From a checkpoint of a small mixture-of-experts model trained on Wikipedia: a shared expert of 256 neurons.
Below are experts of layer 3 (counted from 0) of a mixture-of-experts language model. Rows are named router (the router's row for the expert) and show model dimensions 0-127. Each number is 128 + 24 x the weight over its row's rms, rounded and kept within 0 to 255.
Before each expert's rows: "gets" lists some tokens that make up at least twice as much of what it gets as of all text. This comes from a sample of Wikipedia text that the model never trained on. Tokens count by the router's weight.

# expert 8
gets: ":", ",", " |", " | ", ": ", " –"
router [164 130 146 175  91 160 115 131 146 116 127 132 156 131 161 147 150 118 131  87 135 129 145 122 130 141 130 159 146 128  96 101 180 155 190 116 103 139 111 117 122 143 141 122 108  93 118  91  76 105 137 161 138 117  99 163  86 170 110 175 138 111 146 126 108 130 131 199 108  84 132 141 110 153  94 103 115 131 151 128 148 131  91 171 134 115 147 102 119 148  71 102 136  82 147 151 167 136 124 115 125 171 146 121  95  73 123 129 132 116 149 163 153  91 144 129 116 151 116 137 110 103 122 137 116 143 195 112]

# expert 27
gets: " a", "'s", " the", " A", " S", " B"
router [171 142 116 152  86 105  88 141 131 159 155 114 140 129 126 164 160 111 122 107 126  99 186 106 120 123 126 151 114 125  97 102 163 198 155 129 123 146  85 122 120 157 131 117 130 108 135  64 101 108 129 163 159 156 107 139 102 122 111 115 121 101 110  86 143 124 119 125 112 113 105 104 108 141 116 145 108 131 124 120 114 174 104 164 146 134 146 113 131  97 100 125  94  97 112 166 157 123 118  93 172 156 151 127  85 111 127 123  96 131 159 125 129 121 128 118 115 164 139 101 118 110 128 106 118 145 184 111]

# expert 17
gets: ".", " to", " in", " for", " with", " by"
router [150 155 164 157 140 134  81 149 159  98 146 101 147 120 183 136 150 123 131 118 121  95 168  87 146 164 123 152 107 112 111  88 133 151 159  91 154 104 143 107 148 145 142 113 101  97 131 115  99 120 137 159 147 134 106 160 132 165 101 135 118 139 128 150 120 116 114 180 118  76 107 100  86 152 135 122  67 100 138 135 103 137 100 171 169 153 169 109  89 105 144 108 112 103 136 162 145 103 114 129 143 129 167 132 110 116 129 123 117 124 114 122 128 115 144 121 111 151 174 145  96 122 155 103  80 142 164  78]

# expert 24
gets: "-", " un", " | ", "x", "es", "is"
router [170 110 109 112  90 158 109 139 112 103 109 132 129 127 132 137 128  81 107 112 152  94 131 160 118 154 149 135 112  89 102 141 146 158 110 118 134 141 138 103 150 102  90  88  92 136  88  72  99  93 119 152 150 139 107 160 112 125 126 153 119 106 118 138 164 133 140 137 111 106 120 123  67 127 106  91 100 146 148 125 111 181 136 125 133  94 172 118 116 112 147 103 106 113 132 186 126 138  62  82 148 148 160 132  87  80 108 115 139 146 149 149 116 128 134 131 128 135 144 107 108  80 148 121 143 121 124  95]

# expert 21
gets: "e", "le", "re", "on", "er", "ri"
router [149 139 104 135 119 121 132 137  98 130  97  97 148 107 136 110 141 115 170 142 141  68 129 107  90 108 106 182 139  69  79 154 160 130 130 126 134 130 121 105 115 119 171 114  78 104  97  76 130 146 164 149 163 146 115 141  91 131 104 116  93 131 128 137 139 149 133 144 140 126 126 119  89 154 124 110 124 106 135 136 129 178  82 140 146 132 136 114 109  76 111 112  83 101 107 136 158 121 140 110 117 132 117 132  50  99 154 128 137 146 144 153  92 106 154 139 132 120 139 101  97 114 107  96 112 171 139 141]

# expert 11
gets: " M", "s", "k", "im", "z", "an"
router [150 138 140 150  50 124  86 121 148 116 126 121 118 104 156 144 181 116 117 146 121 135 161 103  81 137 142 138  84 120 128 132 185 152 149 121 144 134 123 114 141 146 118  92 109 122  85  87 117  96 161 122 150 143  92 156 138  99 114 135 102  92 135 153 160 121 146 150  86 134 109 117 132 140 116 109 128 136 153  95  71 171 119 139 189 149 139 107 127 101 132 122  97 148 142 142 191 109  93 123 140 177 137 129  99 134 141 131  85 130 157 133 138 135 134  96 139 138 168 123  88 105 128 129 102 144 128 128]

# expert 1
gets: " |", ",", ";", "\n", " |  |", " was"
router [195 114 128 161  84 140 115 131 123 122 123 116 177  87 141 156 137 106 122 116 144 106 164 141 129 132 129 135 119 108 107 136 150 161 171  88 138 110 110 107 138 138 134 139 125  67  87  89 112  97 140 160 156 137 138 143 100 125 122 156 111 127 112 127 134 122 127 189 107  77 121 128  91 160  96 106  97 124 146 130 133 195 116 169 162 132 112 116 104  81  90 111 106 109 142 169 161 121 111  91 160 165 147 129 106 110 132 115  77 136 141 139 107 116 163  98 116 135 146 109  84 122 146 135 100 157 183 140]

# expert 25
gets: " ", "4", "3", "5", "6", "7"
router [173 158 122 160 113 126  76 146 118 140 120 133  93 139 162 125 147  97 141 119 118 112 167  90 112 114 151 162  95 125  83 113 153 179 157  92 121 162 139 136 100 122 135 135 117 106 125  61  97 164 136 170 156 164 141 134 134 155  79 153 106 129 143 143 151 143 157 143 125 102  90  91 101 155  77 108  95 122 149 121 125 151 131 171 162 171 147  94 113 130 111 109 134  99 123 154 120 114 108  78 143 133 171 142  84 133 127 104  84  99 138 132 112 143 161 112 122 156 139  64 144 114 112 120  98 130 136 133]

# expert 18
gets: "\n\n", "\n", "==", "===", "| ", ", "
router [189  98 134 164 130 179 113 156 138 119 135 122 157  83 144 156 150  87 125 112 135  79 142 129 116 146 124 168  80 103 139 132 146 138 158  99 144 119  94 122 145 138 130 132 121 105 130  87 110 108 154 178 132 126 120 134 119 143  99 155 127 118 128 114 140 127 138 188 106 135 130 108  94 166 112 113 103  95 147 126 109 168 118 143 131 108 129  77 129 102 126  93 118 110 133 139 157 137 119 124 153 150  95 121  67 124 136 107  73 119 142 136 120 118 121 137 127 160 142 120 118  67 137 122 115 129 165 123]

# expert 12
gets: "am", "ay", "ar", "ow", "ab", "id"
router [148 107 160 160 119 115 121 118 116 142 139 148 153 104 150 135 167  91 143 111 165 114 135 140 115 149  96 148  81 132  98 100 142 114 129  62 132 129 116 126 141 110 122 141 112 124 119  84  94 134 114 145 166 171  90 146 118 134  81 142 115 105 113 133 103 133 129 152  85  92  99 144 132 137 135  87 114 109 153 140 107 142 125 175 148 175 126 119 108 105 118  88 106 134 137 158 127 139 146 130 118 140 136 111  25 141 103 140 136 141 170 171 130  99 136 100 106 155 135 118 106  72 142 119 130 139 147 110]

# expert 5
gets: "\n", "-", "|", "| ", "/", " O"
router [187 125 115 152 104 132 112 159 152 120 159 115 169 134 142 145 107 117 145 101 150 134 155 105 107 137 122 137  86  94  97 150 147 179 148  83 131 100 147 124 125 145 135 136 115  84 129 113 111  93 116 175 139 145 102 171  86 132 104 141 125 117 124  87 176 114 123 172 122 159 117 122 134 156 118  81 119 118 149 149 125 201 114 156 149 103 147  96 145 103 132  85 104 118 116 138 140 148  98 134 143 147 150 123  58 120 128 151 122 123 129 144  96 106 134 112 105 151 158 127 110  64 137 125 138 182 160 116]

# expert 26
gets: "a", "i", "ia", "o", "an", "u"
router [152 122 131 130  79 168 121 127 130 146 141 120 130 103 135 127 182 110 116 157 152 102 174 126 117 115 131 162  95 115 129  96 138 131 129 127 133 151 134 104 115 124 127 146 130 101 101  97 116  95 115 153 139 121 121 111  93 110  73 102 103 134  99 116 149 142 132 164 109 124 124 114 139 175 102 131 107 119 135 126 106 189  88 136 157 159 139  96 116 106  96 117 154 121 129 147 157 145 102 100 141 152 176 128 117 116 127 124  97 136 168 138  99 102 114 109 145 155 165 154  86  82 134 135 152 139 154  96]

# expert 29
gets: " c", " C", "A", "C", " G", "2"
router [168 134  98 118  93 105 102 161 125 121 149  98 141 113 139 149 144 102 132 120 120 133 147 144 112 155 159 157 107 127  88 156 139 192 158 110 146 117 143 139 116 113 150 110 137  99 133  90  98 136 134 173 145 127 100 138 102 113  95 123 132 113 125  99 145 134 108 170 111  99 109 111 107 158 111 118 138 120 152 116 155 189  94 168 150 139 174 112 129  87 121  95 122  93 140 164 147 122 116  98 164 142 141 127  44 155 165 106  83 155 139 111 111 111 121 106 103 181 180  93  90 102 128 138 108 152 150 113]

# expert 4
gets: "ed", "ing", "ated", " made", " up", "ted"
router [169 149 100 159  44 124 149 144 159 148 127 113 140 103 105 119 160  90 131 107 120 100 125 120 115 133 135 145  94 142 133  98 116 131 143 101 149 123 105 111 138 141 132 156 131  95 135  96 124 100 143 186 154 142 126 160 116 133 124 117 136 137 106 124 141 152 121 152 114  84 108 106 128 123 138 126 102 129 170 108 108 168 124 178 143 125 183 111 119 111 148  85 133  81 129 130 139 110 118 136 135 131 153 147  98  88 123 128 101 123 121 135 123 111 148 138 106 150 168 127 146  66 113 150 121 123 175  88]

# expert 28
gets: "ing", "ed", " a", "%", " in a", " high"
router [139 143 171 152  82 118  89 138 130  99 124 108 119  96 129 105 168 127 119 103 142 112 167 128  76 113 104 176  98  80 149  99 153 166 127 142 146 165 141  98 123 155 127 109 125 100  81  96 105 161 126 170 174 154 119 164 113 102 114 120 120 119  99 139 138 107 117 178 159  86 134  94 120 140  90 143 109 118 164 137 130 154 119 168 167 128 131  82 118 120  88 109 113  86 115 117 137 161 120  88 106 140 152 127  97 123 129 139 101 125 180 134 132 127 165 107 135 126 129 116  95  82 138 113 122 120 155 135]

# expert 23
gets: ")", " | ", ",", " (", " |", "),"
router [184 109 145 186  69 163 119 125 168 109 135 145 162 127 159 161 165  68 131 116 159 124 137 122 161 123 118 168  99 126  63 105 162 158 168  98 109 135  76 125 155 148 129 139 129 104 111  86 116  90 127 200 146 146 110 150 114 114 102 114 107 114 110 136 125 126 110 173  97 102  66 133 100 171 114 116 112 103 128 125 121 164  95 151 162 114 132 106  97  86 117 108 140  89 152 153 158 108 112 105 166 130 153 117  91  89 118 130 112 131 127 162 145 119 162 121 107 184 118 107 112 133 134 120 125 174 173 113]

# expert 14
gets: "or", "er", "et", "ist", "at", "in"
router [186  91 135 165  56 136 134 171 124 137 146 143 118  99 136 123 185 151 112 133 147 122 140 114 113 156 115 168 121  93  83 108 163 144 164  99 137 135  99  90 129 151 171 156 105  69 111  84  64 139 157 164 141 148 125 147 113  96 105 133 120 138 130 107 155 150 141 145  80  72 145  78  97 132 108 113 101  99 170 138 108 169 104 149 106 123 144 120 122 127  93 135  90 102 134 191 140 115 121  80 139 177 175 144  86 153 138 132 145 152 157 140 151 135 101 122 137 108 111 138  95 122 147 122 144 140 153 134]

# expert 13
gets: "r", "ch", "w", " b", "h", "l"
router [169 138 108 146  70 131 119 145 100 136 145 138 141 121 142 135 153 104 139 150 150  96 146 136 108 134 112 170 116 167  82 133 137 153 174 117 131 125 147 130 133 116 154 136 119  99  93  32 117 100 117 150 155 154 135 144 123 132 103 147 104  89 132 158 121 114 113 180 112 153 152 121 120 133 108 117 127  72 134 125 127 132 109 106 139 154 123 126 112  96 111 127 154 136 151 157 135  96  73 119 155 156 160  97  56 126 110 146 112 125 151 146 115 113 112  98 125 145 174 138 107 115 121 146 117 190 165  86]

# expert 20
gets: "\"", "ation", "es", "s", "ies", "ations"
router [189 131 152 154  91 118 142 143 130 105 138 135 157 152 139 152 187 113 113 125 117 116 153 114  91 137 117 153  92 138 106 114 173 124 166 116 131 148 106 121 129 148 129 138 124  98 103  66  80  92 144 158 135 119 116 147 111 154  80 149 108 127 115 128 152 149 107 154 118  76 128  86  85 164  91 126 130 121 156 135 108 174 133 155 130 128 155 112 138  86  82 147 139  82 128 158 142 117 136  93 113 132 177 102 102  98 101 121 109 139 153 141 133 120 140 120 100 155 146 104 124 105 143 128 103 130 155 109]

# expert 30
gets: "1", "2", "| ", " (", ".", ", "
router [195 131 147 116 123 118 117 138 150 118 151 138 165 126 150  96 168 124 140 137 158 111 152 132  91 142 100 145  88 101  83 111 153 181 154  91 107 140 109 132 144 126 134 116 134 113 105  70 105 126 136 152 168 166 102 161  99  80 132 145 141  97 117 116 133 145 134 153 124 110 107 125 114 146 105 161 132 144 104 155  86 196 137 172 172 100 136  75 126 109  98  89 142  98 126 166 153 128 104 108 141 148 167 139  85  66 151 105  89 132 137 117 112 114 132 131 135 149 159 118 121 125 128 142 144 113 138 113]

# expert 7
gets: " of", " of the", " the", "al", "ic", "ical"
router [169 125 142 135  92 128  76 131 135  87 163 109 133 100 141 124 165 141 101  73 172  90 171  98 113 135 112 146 112  99 110 110 158 165 150 123 154 115 129 122 147 146 159 115 143 104 154  93 142 139 103 129 134 138 144 147 117 110 125 132 122 113 113 114 137 140 147 117 125  97 160 120 101 186 123 120 119 127 154  96 125 161 130 171 154 147 155 114 120 121  67  95 112  84  96 119 135 121 120 103 121 150 140 132 108 113 153 139  92 144 131 101 118 129 127 108 110 180  86 147 119 121 143 171  98 149 123 124]

# expert 10
gets: "\n\n", " f", " t", "=", " m", " d"
router [145 120 101 161  89 137 112 172 136 106 108 138 154 119 130 153 152 128 173 139 180  85 159 138 132 126 124 155 103 117  91 102 143 177 142  97 158 117 126 131 140 127 120 134 133 109 118 104  90 129 127 152 173 135 120 141 131 108 113 121  84 121 141 137 119 128 125 186 116 109 121  96 113 153 113  88 109 126 142 122 126 161  87 123 158 135 147 122 109  73 113 100 114 148 126 149 124 102 106  99 145 154 105 123  73 112 118 108 101 151 155 108 127  90 136  81 106 153 144  84  73  86 102 129 149 153 142 104]

# expert 19
gets: "==", " |", "|", "\n", " ==", "==="
router [197 119 162 148  88 108 131 104 142 111 140  98 154 115 165 150 183 134 101 110 124  86 136 146 128 146 129 130 127 110 121 110 163 142 158 126 130  98 115 122 113 144 123 153 111 101  89  88  90 122 156 152 144 123 103 156 101 149 112 156  84 132 142  98 146 117 123 194 113  90 113 122 119 125 115 133 102 108 164 142 118 197 112 138 133 131 136  97  92  92  87 120 100 111 114 145 138 108 123 103 139 166 137 139  79 124 133 108 105  97 135 146 112 105 157 152 123 124 138  76 125 116 152 140 117 163 158 119]